config.toml
n_layer = 20
router_score = "softmax"
normalize_top_k = false
routed_scale = 1.0
balance_loss = 0.00586
n_kv_head = 7
norm_eps = 1e-05
rope_base = 10000.0
rope_fraction = 1.0
init_std_up = 0.0174
final_lr_fraction = 0.02
seq_len = 512
dataset = "wikipedia_en"
Below are experts of layer 10 (counted from 0) of a mixture-of-experts language model. Rows are named router (the router's row for the expert) and show model dimensions 112-167. Each number is 500 + 25 x the weight over its row's rms, rounded and kept within 0 to 999. Numbers have three digits each.
Before each expert's rows: a language model's description of what the expert responds to. This comes from a sample of Wikipedia text that the model never trained on.

# expert 29
Description: Prepositions of time or position such as at, after, during, under, and given names such as John, William, Edward.
router:498506498494495499485451487540489520509474490585502497483485477484500472488486463499482476494473485439503476486516484538510508568498471520529487536514485472538508463514

# expert 7
Description: Everyday nouns after the, a or his, such as River, head, part, south, son, often the first piece of a compound (head-dress, night-mares).
router:548502469463470510484486528536502480490489509541481460507493552506487502484505523459468510511542450439496453465486500517501499513510470564532469511500498496498518479530

# expert 13
Description: Opening pieces of longer words split by the tokenizer, often after an article, such as un, res, anth, rep, div.
router:505505508481500527468457482530511481475410464528426478526476486483491495508470482506455471480549442496484516477502524526459475528513461507509472507481454498497487451516

# expert 0
Description: Line breaks ending list items or table rows, closing parentheses before breaks, and word-initial pieces like co, al, re, Re.
router:507519455528486501499493546538540510513517493522477485474495519495517531518485452481473450484494495472456460507525442513466531547520515512498460519523515497517466494517

# expert 10
Description: Short syllable pieces inside split words, like ori in scoring, omi in omitted, vis in advising, plus modal verbs would, can, may.
router:511517504449482553502484518513506489474468483506461531510516510480492508498500443479442499519517472501508505489526449486481507511541499543532480520516493474521483475538

# expert 3
Description: Opening punctuation such as parentheses, quotation marks and square brackets before quoted or glossed text, plus pronouns like him, we, so.
router:509503449495486497524471496514500495426481478532474515482502497485491509502489457491488500440466490467470511499537409474532512534464456526538506501493485521510477497504

# expert 25
Description: Consonant-cluster fragments inside words, such as tt, ss, ff, str, ph, plus short whole words like list, art, rest.
router:515553536500465547469522523515493471522464515481499505484490491490509520510487469492511492495466493493492468507569496502481488514514492498502501496551507492524492480501

# expert 31
Description: Digits and year pieces in chemical, mathematical and technical text, like 17β, 184-, LaTeX backslashes and braces, percentages, addresses.
router:503508466487472509494473521496491468487469459522438526492517500476464543504504480496496522478487485474483563467477444523484469491535487521516463522471442495532487489515

# expert 32
Description: Pipe characters separating cells in wiki tables of sports, elections and statistics, plus semicolons, slashes and dashes in lists.
router:527503459497481526510449500494510486510457507500453470516496506490476508494527468525411472491475506490494462481556490536488504531533471533524477555509459504509484477511

# expert 21
Description: Periods, question marks and paragraph breaks ending sentences, plus subordinators starting clauses like when, where, while, However.
router:507517467475487512489507531515512497485514493543504524516489487503495526480522477504445517523521507488513450491506423517482505520482466535534481516485469466534494460492

# expert 9
Description: Words in sports contexts, such as team, club, league and place names, including football, League, Madrid, Dallas, often in results tables.
router:551506501487475516501479507490498457504495504513467500498492496473441541481488489477453486483475489488488456495525462539514514552492480529488482534482509485556481481517

# expert 15
Description: Place-name pieces and geographic names such as South, North, United States, Carolina, Germany, plus Spanish or Chinese name starts like Al, El, Ma.
router:509542451491499519480479452489498476461468522534518485505522518474497480446496493468476429511507511456465493482529472501509508487525500510508473492507501538487464487521

# expert 24
Description: Articles, possessives, quantifiers and nationality adjectives before a noun, such as the, their, several, American, Chinese, local.
router:514547482465479495483485527491508509506460465521468487502482493498473483482470498472474487464505491447478480477508456525484494537502515573516478539520510474499492515485

# expert 6
Description: Nouns after articles or possessives, often before of or a plural s, such as series, film, album, mission, game, degree, committee.
router:501511453516502507463514498523519478473511468541510486503503497484468496516500483474436498506535481487476479488544455515479518551484481520531467545470517490523478502531

# expert 34
Description: Verb suffixes -ed, -ing, -ly completing verbs and adverbs, such as pointed, modified, timely, plus auxiliaries had, has, have and received.
router:518521492493487491496494510493531484503479488535477523490507487516445506507487477472466460473521466478514479491531502534518499532501478530535511527532488487552478488537

# expert 28
Description: Date prepositions like In and On before months or years, en dashes in year ranges, and colons in infobox or taxobox fields.
router:521517461465477548479463527516486523534476499518481508491489508457507490516519481528507508513515478499523495464527471510517502512537478536529496451520491473522480486501

# expert 36
Description: First letters or pieces of words after separators, often capitals starting names in lists or tables, such as C, Min, Ch, No.
router:484503442513488514491487524534492474475487458503487500527510537481471516482488449502450491468504502468462504451473493515464499470517496530485511528507506508508486498477

# expert 4
Description: Four-digit years in dates, ranges, careers and bibliographies, such as 2018 or 1934, plus = signs of section headings.
router:534486464506469514490507515483471457480516459526495467511490498490507492519468476488443490484502461473465518482493441502520481516516478518495492558519483520510486487520

# expert 23
Description: Colons, semicolons, dashes and slashes in lists, credits and route tables (Edited by:, US 421 / US 17), plus prefixes like non, trans, inter.
router:497497472468469522493466519477541494487503488531466466481475525470520483495527514540481494484490485459511478437531469522467510545512525544478494512492508504524535521528

# expert 22
Description: Opening syllables of names and long words, such as Nad in Nadal, ipp in Clippers, Bak, legisl, recogn; also won, took, led.
router:517481494487485480495526510524497478523505490507456481453483469496474490488532487448537495515509459493500502472500434526501496497507472516505483502507494476533491472496

# expert 39
Description: Word-internal letter pieces in names (Rie, Donn), prime and double-prime coordinate marks, and stray table cells or digits in data rows.
router:474474487475467492502484507507472475492535488495504483456505500494497503457506485489501500501484480482472484444479485530501553561521518558502479538516533502530508486564

# expert 17
Description: Clause-linking words and subject pronouns after commas or periods, such as and, or, but, he, she, who, which.
router:542512455483516485483484521490522509467512499523509507481434511488465517529514454528507479483525526446477490501465459504496520532499525517521491528477488512521500506513

# expert 33
Description: Hyphens, bullets and pipes starting list items or table cells after line breaks, plus hyphens joining compounds like Lille-Sud.
router:538527469482483534491449506543500475520484493533523509522455449536471510465531475520479522503523495504449486448487503508480528514503490532517472513501472502519459482506

# expert 30
Description: Inner word pieces like st in soundstage, el in themselves, ch in Hitchcock, boy in boyfriend, plus blank table cells in election tables.
router:488551478505532483488474510500492510517443473529468467522516480506508512471528460494503492465533528474465510469517458501529471512513447505551458508495518525480511515556

# expert 27
Description: Middle syllables of Indian, Pakistani, Indonesian and Central Asian names and places, such as ka, ha, ya, Bh, ko in Dharampur or Adhanakottai.
router:537573456468495495513453513491547477465474473525479514465494527530460495534498440453422528492506507471465509503502457517468490498549478539519445560516503509497469486517

# expert 12
Description: Commas, dashes and colons ending clauses, plus forms of be and similar verbs: was, is, been, became, including.
router:544513458461489481490483510521549495460444459558455508499449508481484513487480489490495470510483540454495509475491449560460523556519497493516507489546479485518465517512

# expert 16
Description: Short lowercase pieces inside rare names and foreign or taxonomic words, such as Dec-ap-itated, Il-oc-os, V-acc-ine.
router:532532480491453537502451514490545455511473519500489498465475488493484491504490451485449497489527501462510501471523509509492534499479492548529512530523519500541470459535

# expert 35
Description: Standalone small numbers in scores, dates and table rows (1–0, April 8), plus the second equals sign of wiki section headings.
router:531508468515520543521485516530510478470467500499492459467491497500474533509514501498501492489490448473487470487491461533497483508500492533493470529489463531519488504491

# expert 20
Description: Number pieces in tables and measurements like 1000 m or 12,433, raw Japanese or Thai byte pieces, and labels like Peak, Turnout.
router:492490481538504519495447532518529470427491468509461482508473505485446527486555465489499509483502436493466484503510471475545508548505477576532474480521508509538495494488

# expert 8
Description: Prepositions following a noun or verb in running prose, such as in, of, to, for, by, into, between.
router:521492487483495539511457514495507520491477518529504478490482510472475515511479461482472429515497475466511457457517447570483514535533488547534488541483508495515472464512

# expert 1
Description: Words inside names of organizations, parties, awards and titles, such as National, Royal, Liberal, International, plus "the" before them.
router:534529448472493520516486534516485462501469477554515491497485521485494515473495472476450463476511451465472513472538463553485510523506443550507499516504507482482498501541

# expert 18
Description: Tokens in statistical or numeric text, such as not and per in census figures, score dashes, decimal points, $, %, million.
router:496514492494514514484487535504539484482444452537448525494488491497445503451517430506437505493543479480493513446516484563541543521481491535540466530474469521533456503515

# expert 5
Description: Articles and determiners opening a noun phrase, such as a, the, an, this, each, plus ordinals like first, second.
router:544484500497478505507499493508525497526455493539476461520496480507507504481495453551508498487515465471524501479530455546481502545533442524520462513543497519512476468547

# expert 2
Description: Word-final pieces forming adjectives or agent nouns, like -fect in perfect, -er in entertainer, -ive, -ic, -ist; also role nouns such as politician, singer, actor.
router:528510460459481529496450542517474511506488499569484489493491512479467482476532468492490433458527486473446477465508461513507516529488470548518519539503525519489481481528

# expert 14
Description: Media and place words like New, York, London, TV, television, music, Saturday, plus dash and pipe pieces in Markdown table separator rows.
router:511524483473467483479485551495479496492473490543477462540509489450490495479533474477466512493493468488460512446545478504490554542514457534508461480487500487502477471509

# expert 11
Description: Plural endings and institutional or place nouns like stations, University, area, city, people, often as sentence subjects before in or of.
router:550514399503500503483495492494485479514477478542506514493495507458475478486521484451453523469523472466482440500549480535493481511527470533505503531500493507530485528556

# expert 26
Description: Opening parentheses, hyphens, slashes, braces, carets and degree or minute marks in coordinates, ISBNs, sports records, infobox lines.
router:542520511498476525521462548544550467479482506513457510472509510470499524460493501532470495459489432489481475437526466488501527510505488553524506549528502505504453513497

# expert 19
Description: First syllables of English surnames and place names after a given name, such as Mac, Mc, Ber, Haw, Hen, plus initial-ending periods.
router:487500479467505500499495500548468439487479484519451496485500504511515529505525492457476503457512471464478513473497469506502539561474483541494468586487496468525490457487

# expert 37
Description: Final pieces of European, especially Germanic or Nordic, personal and place names, such as berg, mann, sson, -m, -er.
router:493529450497467533474485489489539514460458445558472494503479514504459516485520486466465479506492506465500477457500435547482474502490466521501474488518498527494519469524

# expert 38
Description: Single capitals or initial letter pieces starting names, codes and abbreviations, such as DKK, CH, Bl in Blatchington, h in http.
router:507530445522499504500471502546485466493464493517458493497433490472479506514486423478506520518541522477503510490506421466496501531487485527512496527503474507487527485524